{"num_hidden_layers": 14, "n_experts": 48, "d_expert": 64, "routed_scale": 1.41, "balance_loss": 0.00389, "router_noise": 0.1, "router_cosine_scale": 14.0, "norm": "rmsnorm", "beta1": 0.95, "max_seq_len": 1024, "train_tokens": 358400000, "max_steps": 5469}
Below are experts of layer 7 (counted from 0) of a mixture-of-experts language model. Rows are named router (the router's row for the expert) and show model dimensions 0-159. Each number is 500 + 40 x the weight over its row's rms, rounded and kept within 0 to 999. Numbers have three digits each.
After each expert's rows: a language model's description of what the expert responds to. This comes from a sample of Wikipedia text that the model never trained on.

# expert 25
router:499461520540516472416606525482452512533544463472573502492498551486515571515427495529470436502521509469588430506489613524438537568535472545490505501440497512530508518483483460508518544506498497462557451534499498482486496485470583492433489498491577475523513421470534525517532503526553496443496477491520468470485505446509511548500536504525507489472496586524477532503530523452499495486377513513532604488541560501511482501498370428476547515558444516510476496531528548572488533519468513
Description: Commas ending introductory phrases and clause-joining conjunctions, such as but, when, while, because, although, and.

# expert 11
router:408494509523448499496453485510478470496588485432529502605554463484557531505496484470489536539539503520565573498479626508511501548569534390542497555484527561573470510530513479464533480581515529501495560446505512461475481464451536517503478462552448515563472508477588552480551547527483506565500444487462515488547476510511485523497486515496500448467501440478454433482440558518499473546545495557471451473505481495478456535511501501480490486499566482591530435548477479502461511504568451
Description: Opening pieces of verbs and words, such as ass, def, imp, dep, un, re; also LaTeX subscript and superscript markers in formulas and designations.

# expert 17
router:475492502547481544546401598515511530510468504518472473455580490490479448494569491442541452513469408418593564505487520532503496487493427502508483427513513454505440416449507497449578484516499492463514499502452553532496487399477513507536452447560512489485505560519510598488509500537585487437482511468504472544406516498465553543420511494436505459492491453474510536484504489487565509539481448505494547504526449489497491537478480567468456429494504502514465533516471484517565498492501440
Description: Space token standing right before a number, after words like of, in, aged, Total:, or table pipes, such as of 25.

# expert 43
router:489502476440464531512463456530498479543524594456508443548416506506497483520494448501459540491490502558431501523478509502496524523535504547388464523417477419512490522459541479527463459589604506529497542570544555451447543552509517407512513518502569530503478533526440485513503516477497554497531477525476495508579555502535496463513495526522529502524455500485490544491471513477486468495587445461505516510427516429493513433428498539562471575459568427487546521537518444489474496468555529
Description: Numbers, pipes and short entries in wiki tables and seed lists, such as ranks, years, scores, country codes ENG and ITA, Yes/No.

# expert 42
router:455481478508458479431521580495544473410511496543435509462524547453462570520534498419522471548488532509551486520533503487550487489510459538539479467525368541450529461535540477512529476558504448496528486467505515565471456484495486424453447448495504491516484442483454590532453518541550497527533432489541430534449509466570555553483484467490485517479474515496499511500537529556415544536479469553559528575525531508522546447477490443598513545548526496524535522434502515509476505493494426
Description: The, a, his, their, its and similar determiners, typically right after prepositions like of, in, to, for.

# expert 47
router:521495441534552503486457496522486509501474533532531447511572482517518470510444392487527589501504427495516586484450504510511521463489520600537561501515463477505488540528472542560507544497462553415456496512467448512479514474529511551514557474532468535431532594453495474473484412546420520483518517486551508537493477429602437525489505487443482596441595457504527481469466547503497461484446530539477465502425496460513534485479478478489510479554481431503477484477523449501499497468541553
Description: Opening capitalized syllables of personal names, usually surnames or foreign given names in lists, such as Sab-ines, Pav-el, Rav-indra, Mc.

# expert 21
router:471489456524451490495456539506475501518528537483509447528571431523450601481536481433555588491512523469582530508572542513557500465593437479450497514464412468566477478515487539503533552521480421465420517505533509489455435520493499480443508491446427490444496545466434463521475498466464536402537471494523475461519500524485492453504467516491488481529510494514451457500520586444469540540430526555504501518572496535481480520453442501411560474544530548522524499471484494469515440495490547
Description: Capital letter starting a word or heading, and hyphen-letter pieces in compounds and names, such as Hip-Hop, co-funded, Kathi-Anne.

# expert 4
router:500525551502413481552530434505514493509513481495532546458519476484491572513499535511482556519510566474461476528493436542482553553490538460490507490592540533469489531385421485512524492456412560556530477479537518514461561485491458553446508512511485475519497547530530497454537422453490433544529466478565545446484585517475553483560506547546575494482462496502458472559486489560542499443567507420463473460433491513514491582520497573437493517488514547510508499477471565515485482490524573
Description: Word-final pieces of split names and words ending in consonant clusters, such as -ick, -ock, -ank, -ass, -stone, -worth, as in Partick, ambassadors.

# expert 30
router:451553576530440492462522467466484437496494512552472460449425471428429463519487587486512523487507539477386451493460497502462518502463518462393500494541521493466471487456477485430492443496460502565541540468493505533548490536511501466492479479463530419517455461555524461520526578487452455632475547533480540491462522569489515475500485513541489541531492411484608521458431459518483475515545483419513495439516528492476458521522502494545444524482467529507485550539520485500535518498489543
Description: Final suffix pieces of words like -ation, -ification, -ology, -ing, -ics, often ending headings or list items.

# expert 18
router:507474499515485546476531465512476482496573492504473566524411512522461546491571574502495357493511503501564491469500544547461480481475472500497440524418402451535437489490489442493499507474507440509471530485491526523552535556509500645493443500486541455499552410510526461484535508534587528507503577504452449538493542529572512455458507492562497500505468511513462493463517495433517529496512493491508487492515512515444463515549568497418568489532442431496477506503453484502537450511557510
Description: Mostly and, plus with, to, or, by, from, via and &, joining two names, numbers or phrases.

# expert 23
router:520540528430542518493450364495518585486534536493459521447488499465444488489470476525518509538509500568475518475518446529504530485513503520505488454532496560515547545492532465418520530454456516448429459504530533526562507438514493427482502582515523459473449454605460506465502545502538492472515552489517519528496432536465532459525500484530483534499476537559400529448473484509475489480537479523494545499609562509564491449539485530486549515616537569456530569502536489505454475477522472
Description: Colons after infobox field labels, such as Species:, Party:, Rebuilt:, plus table pipes, equals signs and labels like Website, Elevation.

# expert 29
router:481541549592420516511575528500482461498447439539539535502471560499476426470467442489490502508519508538441491479529513464470449449495529448474543546491523542469518524487493495477509422522411512578543470473477499459477504422493488496475441483528467516600436462473521498526474587511497503583532459557416575520489497543504466463530477439553499458493434401554562511479454512561506554510481468499496570484487532506480532549504461537520459468517465548531503493550556543543528543520477455
Description: Common abstract nouns following the, a or his, usually before of, such as time, population, area, height, type.

# expert 40
router:475520528504528578509442505488529540527511458474508499502555489514437562516532553486569522551523418553542458448554474427431521576539525520456411564502381496525439489563537493502465511505504525543516481517483547563515439602500538493570398550478479458464471474484467534439474517452462502479464450501598500520490458480469520548541574491503542499492444569504500508528521471471515477501510529485528473478467503505478470510498487582444502499407482531505531503548575489489507467515492502
Description: Line breaks and row-closing | markers ending table rows, list items and infobox lines, plus closing brackets and quotes.

# expert 1
router:424444600477505579509429575507533545567440482527419428480582453506539514477528494496551504502549480506553513491531470558528521371531474520536491455559546510507487532450576513492562564536538468507513513523497521451473574492507548507509471541441513534481524513470427534513504491573478373500527497477447508532493537508497510452468494571462502522462493429470475489428501465477511488520475575478539469453498497504506529541496507465499473456493506546499464518521586555525545511495478515
Description: Leading three-digit piece of a year after a date or space, such as 201 in 2011, 193 in 1934, 202 in 2025.

# expert 0
router:428512457544471493452488461494494512468544512520509521495496504504513482504473415429497564455479457526551588507545505501452479562500538449495511513392403553564549505493449533474496479602501464422528464467525508494479475466497450528501525580478456549533530536459578542474525508542457553468481509525450496559512537495485494511438473491546447453497476423499433503504486518538506447531471510555510483487541461537464468403526479506457464407455517524515542503464505516507407470481587515
Description: First piece of a split lowercase common noun, often one or two letters after the, a or and, as in ch-unks, m-ills, c-ement.

# expert 8
router:457575476457399523464469520505474527563484489481540541472356476536476532505486551508525450460522483499446483535558479509479528488497567490444545547486519499517452480465612464422472521549490532536461543472485545479481513461560571451432460528517531510458489529543479465460454483445493422519513449480462528491559478527520509583534457479460508447503500434535507525486527492528500593574571478464486520443520563465514489485473472490476504484525521492485510550554467565499455570511518446
Description: Final digits of years and numbers in dates and stats, plus units and coordinate marks such as km, mi, ft, °, ′, ″N.

# expert 36
router:517491476518545538477559512502487595515468533474524481479541488523507427474424365469554554504517440501497531443469441478514509484528500639508520493437458496505500489472490583515521562497534433418454495532471442497496543479501519531529569485481455525437514551451487474492470476532386485425474516481531459495509458471511497532467512460473524567456556449514512515485515520479519450509462510530444526503524499515532484420490535469447524531519524431537503496452530476463414444434520521
Description: Single capital letters or first pieces starting a proper name, often a person or place in narrative or a genus abbreviation, as in S-onny, K-assel, C.

# expert 39
router:426449548484488507594508496451522503495523470490485491466545497554555487518496598515464492405531526524558480525486486509533503492510504550472563521605480503570517535489505512572470584498482476516478544510510508434559447548591493472483529508462502420508517545540493457485565483484461610481471465534505523498507460558506515518524492434517552479531518445498541491465501592492565482514441527472415465490527485512560516509546501514500490350513510517465536504449468500473436485497530518
Description: Short consonant pieces inside words and names, just after a capital start, as in Car-m-ody, cos-m-opolitan, Celt-ics, mathbf.

# expert 15
router:516492552492509425512542453463493483474489525545500529437444472482480474505485485513485484372481511505478445470490476493524440520458483502532531516537511500520506496509468472570543546444504501500489433472494484509488491610519445452484465526459558511449524614557593500470553467505553474575536484466546508476475491514379557494505563519506521546508538514499507520543527521537507512517507656442534500501442476419517519506493562505523486520477539504515451434485502476523554501522418552
Description: Inner or final pieces of Slavic, Japanese, Indian and other foreign names and places, such as ić, ka, ki, z in Kędzierzyn.

# expert 33
router:468472523397558494478508498522494505564454490448457548589492494534498514479517555446483543505449523467485494451625499486540514559449424470527500486527552490457545467506533473517459481442522542505530517479487504573542554565469484540429536524489504473498454477545428545505442499530538513468509526533472448412554554503503490525444540427541510523505497586571474523524509460485464444528577490539507446495470519483524510490537459533540562458548453579470494518479534443433542472495472551
Description: Pipes and semicolons separating table cells in sports statistics, episode and discography tables, plus ISBN and coordinate marks.

# expert 28
router:522515498481556500566519442493549485479484541534517484497540517517472476504433461562509506548504442525518490489421466542578473508575562592546535491598511464453501496487518562515421466486483425480503447520481512480495479429491462504546504576515500528490509459444430565497463474470520500405482587452520457492409447507554519470496470478478468480490534491530507487502510462531501537503435475535546535526500531520517517514500552345485508502524534427520497557454425531471515469500549517
Description: The, A, This, His, Its and similar words opening a sentence, name or title, as in The Manchester Guardian, The Ring.

# expert 14
router:524477514451637522540508487530517436471521406483426511497496492532483465506561510493490430516487673558460533539505510516589479487480539502481553502462512482507443519530509520470474495542480449515476523477466503470517535466476562513543473523415460550499466557522463470466443497496510499431512508508456523496492445523497492490504528508487497481481518435441479515505447556557478511480618443481498541488545475502561496387506497500561474546535494502546491524532510465537498530512472404
Description: Digit tokens in numeric tables and statistics, such as vote counts, percentages, scores, temperatures and years, often between pipes or dashes.

# expert 24
router:475423493516441562542478499475460472528511577516523502498446523563525455508505565397431416523524541485523537490495533536568489439479469449481513497394498481509464533524538479516493472418554481515478554501464463475536495426463489535500499465473497494489517460499563474551537517494590512483489525478441459514580520486471492462445470497478447556469456605503468558484566487522483527483504511516523496603520533526452499495517577486535493517387506468464503469536404515476540529508502467
Description: Prepositions, mostly in, to, on, from, until, after a verb or noun or opening a sentence before a date or place.

# expert 26
router:487499522551534534460467475455513540569569494497525534559467496494503552537445577513523357473493484415530443509446481494497510584436480559489486452453517529482474531443503463477532550460549424457533517504509446525500566539536525494427537493476544465432557503529463610437472483459483515517488539528524478521498459515498517508513568485551509476530458578472570501489563546442475444456450504554499501485522481491527492466468457512475552520466427527499450501583488490486542475520536504
Description: Commas between place names, in author-year citations and in large numbers, plus semicolons and punctuation fused with quotes or brackets.

# expert 6
router:460559451601565462534432504451517426492488460543468534552513472544631490488492429486468615553421513464569566546451535456493486508512528438533498570502455564569521503532505488441492472514520506481509488458529521460496428445500469484529485501539492532528517496467496504529503570551444521491505463499482537542505523465534466458414473545495500453494517413520496458457462478516437437554429509548521432491520517517501521552509493485530535416520473497474506494473544487478476522481520472
Description: First pieces of longer words split by the tokenizer, often after the, a or and, such as trans-, con-, inter-, mon-, dis-.

# expert 9
router:490482451505503505568524479410499383493461478511536543457532443470497521501492612611477502496501542488517489486448536499509505437514447466511476522542480525520510502540454532496510557509502516536599469484511546492421471600533534591558531541545480480495516582537525454476510498511404501457516535467452503497534518509450519507569490468439548504479562426508518539500477503463516497428499464485471484510515483510543501508431484560501510550462463552491537484398524437520436466483475501
Description: Word pieces inside rare or foreign names and words, often accented letters, such as í in Río, ik in Rikama, oc in Pocrí.

# expert 27
router:528533477538527462543525444500497575591508534527446450432441567488563558511477557520518393506469479493618495549476538497553474477492441477526477532419539516477518525478507450503582537442505464425448527498490522488518483535504552408566464439486385470547524471537524508527475535451574526443465566510480511471534507502506522477511491509498501518443508560522491529526502495506460525516455489477504548555521509494484496435506570509486445520503516488495512514543422553419474490493451504
Description: Prepositions, mostly of, then for, as, with, at, during and after, linking noun phrases, as in Canton of Lucerne, Place of birth.

# expert 44
router:490447515484432549522477504572552528471512498488479453438515500461572455510560481497560510533473445507531465543488537470509492500495397522475526476546509481514451544546555517490478499492543473468447517512510501473480562484434497542524481573475484453514507618444429539536439510549587508465475487529487434458549525557456484510527503489569478526526480518513495541485582487509470512492506433509458428580519511457494491529509523467473403600489501549495449503441439396543528517504461504
Description: Blank space tokens and signs inside table cells after a | separator, such as −, +, —, Apps, Total, in sports and election tables.

# expert 35
router:472476460486460476460433518495509500461436510462484479520455518505510610504490550586543445467504536597462469551522523535487517549528514369489488505512506480576539511493518532490513544506540531524504453527539555518547526576435461502498578586547549458568476518509574488458490590480476500472469524536516474447482510551443531488479512528530506525515546490550456451537492502528536477503550487479515492408594491477506452542541529465537503460588441497535560563468489509537478491497502517
Description: Relative pronouns which, who and that after a comma-ended noun phrase; also table separator rows and scattered word pieces and digits.

# expert 38
router:555531516539467471473518466510513513484541471537490482477569437538577529516455503520573563500467550562461497495457534505483511460470468509546564460541463513492517448442505436535485539568497555514463489467519523419513483513484449490534616519480467543467569476477527414468491470426455481480552481557456465475513561470507538480547520498513468504492499509490493481495416577498444499456524514503457451476567483471436456623515485504547543471483542585558568489536437518508496463476561511
Description: Word pieces like ew, w, ust, erv inside or starting words, such as Ren-ew-able, d-w-elling, and nouns like steel, contact.

# expert 22
router:553498481473515462509443572474460519538499527442447535523565523462429460523558442476487509545530453551591457488486490507537537426495559519436467466478532446522472478410534556489498493441467503517487513534489473510494539522489543466495619559531429456548487548478399467520513528485469535431509473523528488549518522520483502552489545494481487519519449496480430517565584468428502599499541472560490462511560488501472524465518499512426535548427488431491503526494545543475527526481511524
Description: Opening parentheses, quotation marks, dollar signs and == heading markers, including the parenthesis before a taxonomic authority and quoted song titles.

# expert 31
router:552502502459549549498481487486462517447433561483516457479482503481533534516486486524415433446521532535474540490461436490461511531465485631559562432563494479518536518447492525576471514481462529531533518509484470473524533435532477602531529486509516531426547521465504472486531369546533509533524502412510469475500487485523523518545547501457498541435546596471538498521495464471512439434568507505469517508451503449526517517478489492466473494493481482462434497465578454561514527474572519
Description: English given names and common name words such as John, William, Eugene, Kevin, York, often in lists of people or casts.

# expert 46
router:551508463373501479494397487489494530529506435497487560498433513575545477464524468483432420515524529554514492455466547461478550545577547530547463449419525558466520430497540533517471475491505465537521514508493505561481549552484504581510461494531554476496513524541430469514494477511565471599512436501522577503470483445529474544534526479461505458460466576451511526507534443486553552537457494466507520433451499544520502531510474494505480482424437532542497446541548508486527493539496502
Description: Periods and closing brackets or quotes ending sentences, often followed by line breaks, plus heading closers and periods in decimal numbers.